config = dict(
    d_model=128,
    normalize_top_k=True,
    lr_router=0.00136,
    norm='rmsnorm',
    norm_place='pre',
    positions='rope',
    tie_embeddings=False,
    init_std_o=0.027,
    schedule='cos',
)
Below are experts of layer 4 (counted from 0) of a mixture-of-experts language model. Rows are named router (the router's row for the expert), up (a neuron's input weights, with its number), down (a neuron's output weights, with its number) and show model dimensions 0-127. Each number is 128 + 24 x the weight over its row's rms, rounded and kept within 0 to 255.
Before each expert's rows: "comes before" lists some tokens at least twice as common just after its tokens as in all text; "mostly gets" lists some tokens that are sent to it at least half of the time. This comes from a sample of Wikipedia text that the model never trained on. Tokens count by the router's weight.

# expert 53
comes before: ",", " |", "–", "\n", ")\n", "."
mostly gets: " century", "ism", " States", "idae", " countries", " kg"
router [108 118 119 158 109 151 154  76 144 122 134 132 147 142 188 150 133 152 138 113 112 108 107  80 123 152 126 153 132 128 133 147 140 137 168 129 126  99 144 159  55 142 143 144 115 113 131  63 162 142 150 104 133  96 147 164 147 111 108 171 137 188 105 140  91 177 149 122 114 154  94 136 114  94 129 115 116 114 148 107 133 124 139 116 129 149 140 149  98 115 138 111 109 143  92 145 137 110 166 119 132 136 130  59 123 102 108 127  89 113 105 107 152 134  99 127 103  79 136 128 112 126 128 130 126 147 109 130]
up1 [114 120 142 112 156 123  97 153 118  95 108 143 165 118 126 103 139 122 106 118 132 138 114 121 140 150 110 138 175 130 158 152 117 113 143 131  94 137 118  99 113  81 173 164 150 145 119  83 145  83 118 192 106 148 105 135  89  72 148 137 135 132 155 154 123 112 133 110 125 190  72 108  78 112  96 108 129 103 149 124 143 116 145 106 117 149 110 138 111 152 142 106 101 117 154  91 160 141 108 123 133 121 116 125 149 168 151 132 120 157 177  89 124 113 109  84  91 130 112 134 156 138 131 137 109 138 141 144]
down1 [ 93 105 161 101 150 123 147 105  84 103 126  96 112 160 135 100 115 139  85 190 135 122 110 120 141 140 131 169 150 171 106  97 188 114 162 110 128 120  66  94 160 107 113 115 158 105  85 114 136 116 113  98 181 148  74 153 112 156 137 124 144 162 133 161 107 128  98 125 125 117 125 147 146 121 110 147 134 110 128 109 118 126 140 139 107 147 102  99 101 114 151 129 155 159 150 131 153 132 118 105 162 100 116 112 144 128 128 163 153 125 123 144  98 103 115 157 115 134 131 163 137 137  81 124 108 153 130 113]
up2 [175 141 103 173 135 111 146 117 156 115 115 126 145 101 141 119  96 150 152  89 161 130 121 119 125 117 135 171 142 119 113 119 175 144 170 122  66 144 170 125 130 144 119 152 128 141 116  86 147 152 152 123 107 102 126 108 127 163 166 137 146 101 171 140 144 148 162 126 144 126 119 142 108 136 103 168 158 118 117 112 146  99 154 117 131 134 139 105 120 115 125 132 122 144 168 164  97 120 111  74 153  95 129 151 154  59 148 117  94 132 131 121 150  86 100  91 135  96 115 164 123 130  95 119  95 107 146 143]
down2 [129 102 129 126 115 151 107 155 147 157 149 155 100 117 165 148 156 124 147 126 102 139 138 149 119  93 105 145 112 127  73 110 123 113  89 117  88  92 108 161 133 105 128 119 119 149 124 125 156 159 100 120 136  98 130 135 156  93 156 138 112  98 172 101 145  75 135 125  87 115 125  98 104 153 128 126 128 143 166 100 138 140 156 133 121 185 159  93 122 131 162 148 114 111  90  89 150 139 107 141 126 140 130 118 129 164 133 133  85 104 153 132 140  93 164 121 125 132  81 106 178  86 143 152 157 142 118  91]
up3 [185 149 104 108 144 156  85 130 111 118 133 113 155 138 157 113 196 131 129  80 128 101 127 121 153 151 134 134  99 100 109  67 137 146 136 107  70 120 134 127 128 152 110 125 143  94 107 112  75 105 102 111 139 114 102 167 123 133 150 132 101 122 119 129 107  95 122 136  94 122  96 127 137 120 175 142 128 173 118 133 117 125  98 117 116 126  88 118 114 120 110 124 153 143  92 111 107 128 156 171 159 134 125 153  90 109 127 148 156 137 142 144 152 137  89 117 111 123 120 100 166 151 153 160 139 179 103 113]
down3 [133 105  88 134 111 145 116  94 100 131 133 126  98 171 126 158  82 160 138 137 108 109  95  97 129 111 147 133 123 122 151 162 153 122 119  75 170 139 154 159 103 130 158 109 118 114 111 147 128 112 120 134 136 163 121 113 119 129 127 122 142 117 137 183 106 138 131 131 147 133 128 104 133 137 147 138 102 137 105 129  98  97 140 123 128  95  90 127 138 171 121 117 127 104 118  77 122 155 161 106 163 105 100  95  84 104 113 135 198  94 120 134 140 176 183 106  92 157 141 119 134 139 140 117 119 102  86 168]

# expert 20
comes before: "0", "1", "2", " |", "8", "9"
mostly gets: "0", " five", " million", " no", " three", " four"
router [123 124 130 159 110 114 140 141 152 126 115 107 137 147  94 176 152 175 145 105 156 159  92 129  98 133 149 146 125  97 136 161 103 200 157 126 142 117 143  96 122 110 121 186 128 168 115 133 120 101 124  96 138 102 156 136 152 112 131 141 130 151 126 132 118 138 118 103 121 146 122  81 110  89 106 161  91  94 139 135 112 145 121 141 173 158 106 141 155 116 152 112 128 123 115 173 138  60 144 122 125 105 151 154  84 110 116 121  96 106 104 150 155 143 134  99  74  87 137 129 123 138 126 145 128 146 109 123]
up0 [107 150 160  83  83 146 103 138 179 104 147 152 128 129 126 142 101 104 120 111 102 145 101 112 114 141 155 107 124 105 142 142 173 129  93 130 130 187 147 150 137 147 123 131 111 143 135 152 153 145 156 118 102  69 117 128 136 143 133 137 141 128  88 107 162 130 118 181 160 141 133 131  58  91  54 101 158 114 123 120 147 108 106 161 143 142 115 131 135 133 122 126 126 100 158 121 130 139 185 130 114 131 124 118 144 126 103 129 105 116 151 109 128 161 135 100 142 124 132 126 104  73 123 160 121 120  88 128]
down0 [148 146 134 100 128 115 130 166  93 126 127 107 144 115 116 141 105  94 135 145  97 122  97 125 144 116 128 139 124 112 112 145 144 144 134 132 144 153  71  79 132 214  92  76 182  89 171 130 101 111 155 139 123 133 131 114 113 135 131 108 115 131 152 112 130 153 120  96 171 124 161 123 136 138 136 157  89 138  99 192 133 179 127  65 111 134 136 121 158 127 102 111 132 164  94 145 147 122 125 129 143 126 108 142 113 143 126 150 141 159 154 106 175 110 151 138 127 126 132 148 126 146 115 101 114 133 107 149]
up1 [150 123 164 143 146 127 107 131 130 142 109  99 131 142 161 110 111 123 127  96 152 152 135 120 126  90 136 178 140  62 102 162  89 125 121 109 141  98 119 116 110 146 153 137 115 138 101  99 118 100 151 134 115 100 155 118 109 179 119 159 105 130 130 145 140 141 129 124 106  69 113 142 130 137 118 154  93 131 148 120 134 142  82 136 202 107  90 141 158 126 171  88 113 123 102 143 166  81 133 126  95 141 149 127 161 121 139 103 158 127 133 124 133 100 127 155  87 134 139  94 146 177 145 100 110 123 134 102]
down1 [152 129 112 103 126 141 128 162 132 149 120 121 144 125 136 119 142 148 125 127 148 114 129 107 121 145  78 105 140 144 186 138 109 130 125  97 141 107 115 153 124 144 158  95 100 127 134 116 122 197 136 132 108 157 123 183 191 114 144 148 159 103 147 131 116 184 147 127 118 171  86 180 105 143 132 112 111 113 135 138 180 182 144  85  90 144 144 126 102 114 132 137 138 151 144  98 139 140 128 174 153 107 139 103 180 159 134 128 153 124  93 114 119 131 168  97 130 151 147 107 131 129 125 140 114 150 117 142]
up2 [164  80 162 176 112 119 156 176 139 112 159 110  82 147 110 131 131 136 140 104  93 116 145 130 142 100 148 135 150 105 150 139 106  91 183 107 121  93 111 139 120 168 102 119 121 151  87 119 126 127 102 134 118 116 113 126 116 109 146 125 112 127 161 152 150 136 203 105 123 139 103 124  99 102 196 161 153  94 166 123 122 101 171 105 159 142 138 142 137 104 110 135 152 115 130 161 104 125 112  92 131 119 175 130 128 154 117  80 147 141 153 140 106 114 136 122 113 131 118 128 118 118 117  93 109 126 113 115]
down2 [153 119 116  89 137 114 121 172 131 143 139 151 127 151 126 105 131 140 151 155  97 165 115  94 135 109  88  92 126 144  90  83 100 148 119 122 139  91 163 113 155 144 159 124 102 135 157 173 141 125 143 130 146 120 119 142 108 143  93 109 106 140 133 128 136 132 115 157 135 140  94 165 149 178  99 169  87 127  94 119 115  79  92 120 130 128  68 130 160 178 170 151 153 117 149 140 146 158 154 184 132 108 135 144 148 130 139 128 131 139 111 151 113 131 128 175 126 131 149 124 131 114 141 137 108 116 131 183]

# expert 11
comes before: "8", "9", "7", "6", "5", "4"
mostly gets: "9", "ubl", " Chall", "8", "agon"
router [133 120 122 125 137 152 127 136 133 105 110 111 138 144 171 114 134 105 156 130 143 123 108 122 105 116 162  96 197  91 127 133  74 157 162 100 166 105 164 126 124 123 130 131  95 162 111 118 131 182 140 124 150  87 162 142 153 104 146 126 117 148 120 118 122 152 117 111 138 142 103 122  85 117 161 118  95 119 138 111 133 145 139 148 162 163  87 130 139 131 143 110 117  82 122 148 152  79 172  84 151 109 140 105 112 128  86  96 146 106 110 120 115 174 115 121  96  92 171 103  80 115 131 137 114 137 121 126]
up35 [143 111  99 125 138 125 140 113 127 124 142 110 100 165 163 129 130 128 116 151 115 145 181 100 167 103 130  90 138  98 137 150 113 128 125 124 149  91 139 122 142 105 159 147 105  94  93 144 112 134 145 192 141 156 154 116 170 104 100 124 115 156 134 136 149 147 134 144 104 145 140 107 110 138 122  63 105  99 121 130  76 163 117  88 142 114 156 146 129 134 142 142 111  89 109 125 135  89 116  69 115 107 116  72  95 166 146 119 150 136 126 153  92 168 125 127 106 151 129 108 136 139 143 118 132 162 177 133]
down35 [129 163 135 138 156 106 151 140 118  99 127 136 122  88  97 151 126 164 123 138 136  90 122 130 128 119 138 169 162 162 148 147  75  86 126 103 163 169 107 133  97  86 109 121 138 132 133  70 118 133 134 107 128 123 110 143 143 137 119 111 145 119 125 137 120 123 139 131  54 128 108  94 148 134 107 145 119 158 166 130 131 130 151 137 141 130 170  80 109 138 109  99  74 141 115 110 137 109 120 156 104 165 121 116 119 111 157 150  62 135 126 145 159 156 148 103 125 171  95 162 128 130 120 133 154 153 153  96]
up36 [143 141 123 148  79 116 160 144 135 159 130 117 131 112  93 144  96 112 131 111  94 100 119 164 139 132  83 128 172 149 122 125 124 153 122 125 153 139 164 128 146  98 120 161 121 166 143  78 135 163 130 106 153  63 140 141 113 116 119 152 106 136 109 123 104 143 123  99  94  87 146 150 119 140 120 126 125 153 150 103 138 137 133 165  76 149 108 122 154 130 134 130 141 116 167 199 141 123 177 105 117 120  81 158 142 113 101 119 175 151 148  88  94 142 126 124 106 121 120 118 118  92 106 159 116 129 102 152]
down36 [116 131 187 118 126 109 129 121 140 125 110 144 115  76 138 134 120 169 153 121  90  85 149 100 108 149 165 101  97 140  96 129 116 148 108 142 144 121  94 136  98 125 147 134 108 146 143 151  91  94 131 113 106  70  84 151 129 161 124  92 113 130 135 140 162 121 108 111 128 121 112 149 134 106 122  93 156 133 113 100 128 121 135  89 100 124 160 159 100 142 144 153 102  86 135 102 147 181 132 148 155 158  78  82 105 133 144 152  78 142 100 146 154 120 147 150 104 120  97 142 127 121 112 162 127 130  99 139]
up37 [ 86 110 110 140 136 106 162 160 128  66 127 120 107 135 176 122 135 118 125 147 100  74 151 121  91  96 136 117 130 130 117  99 111 135 118 163 114 121 110 134 139 149 135 117 135 103 136 118  77 121 127  95 134 154 167 121 119 113 146  97 149 179 163 172  97 140 103 114 107 113  84 166 114 148 130 132 123  98 150 119 133 111 132 128 143 132  78  73 137 154 117 118 114 113 157 155 137 117 131 159 102 151 130 100 150  97 131 118 193 142 151 122 115 138 126 121 113 170 124  78 114 162 139 160 151 144 146 150]
down37 [151 135 124 125 118  94 107  97 150 154 129 122 104 140 135 139 158  84  79 123 134 110 141 130 173 130 157 153 119 130 142 138 149 139 151 125  99 143 101  80 160  81 136 105 133 116 108 124 183 112 121 134  88 148  99 155 140 117 109 159 104 108 105 103 144 128 124 131 127 130 134 107  89  89  98  87 170 151 122 110 137  94 123 121 112 150 160 102  93 165 133 157  47 141 131 117  91 128 111 113 135 124 143 153 120 124 171 135 130 107 134 167 118 122 115 165 131 123 102 156 153 157 117 149 125 111 138 183]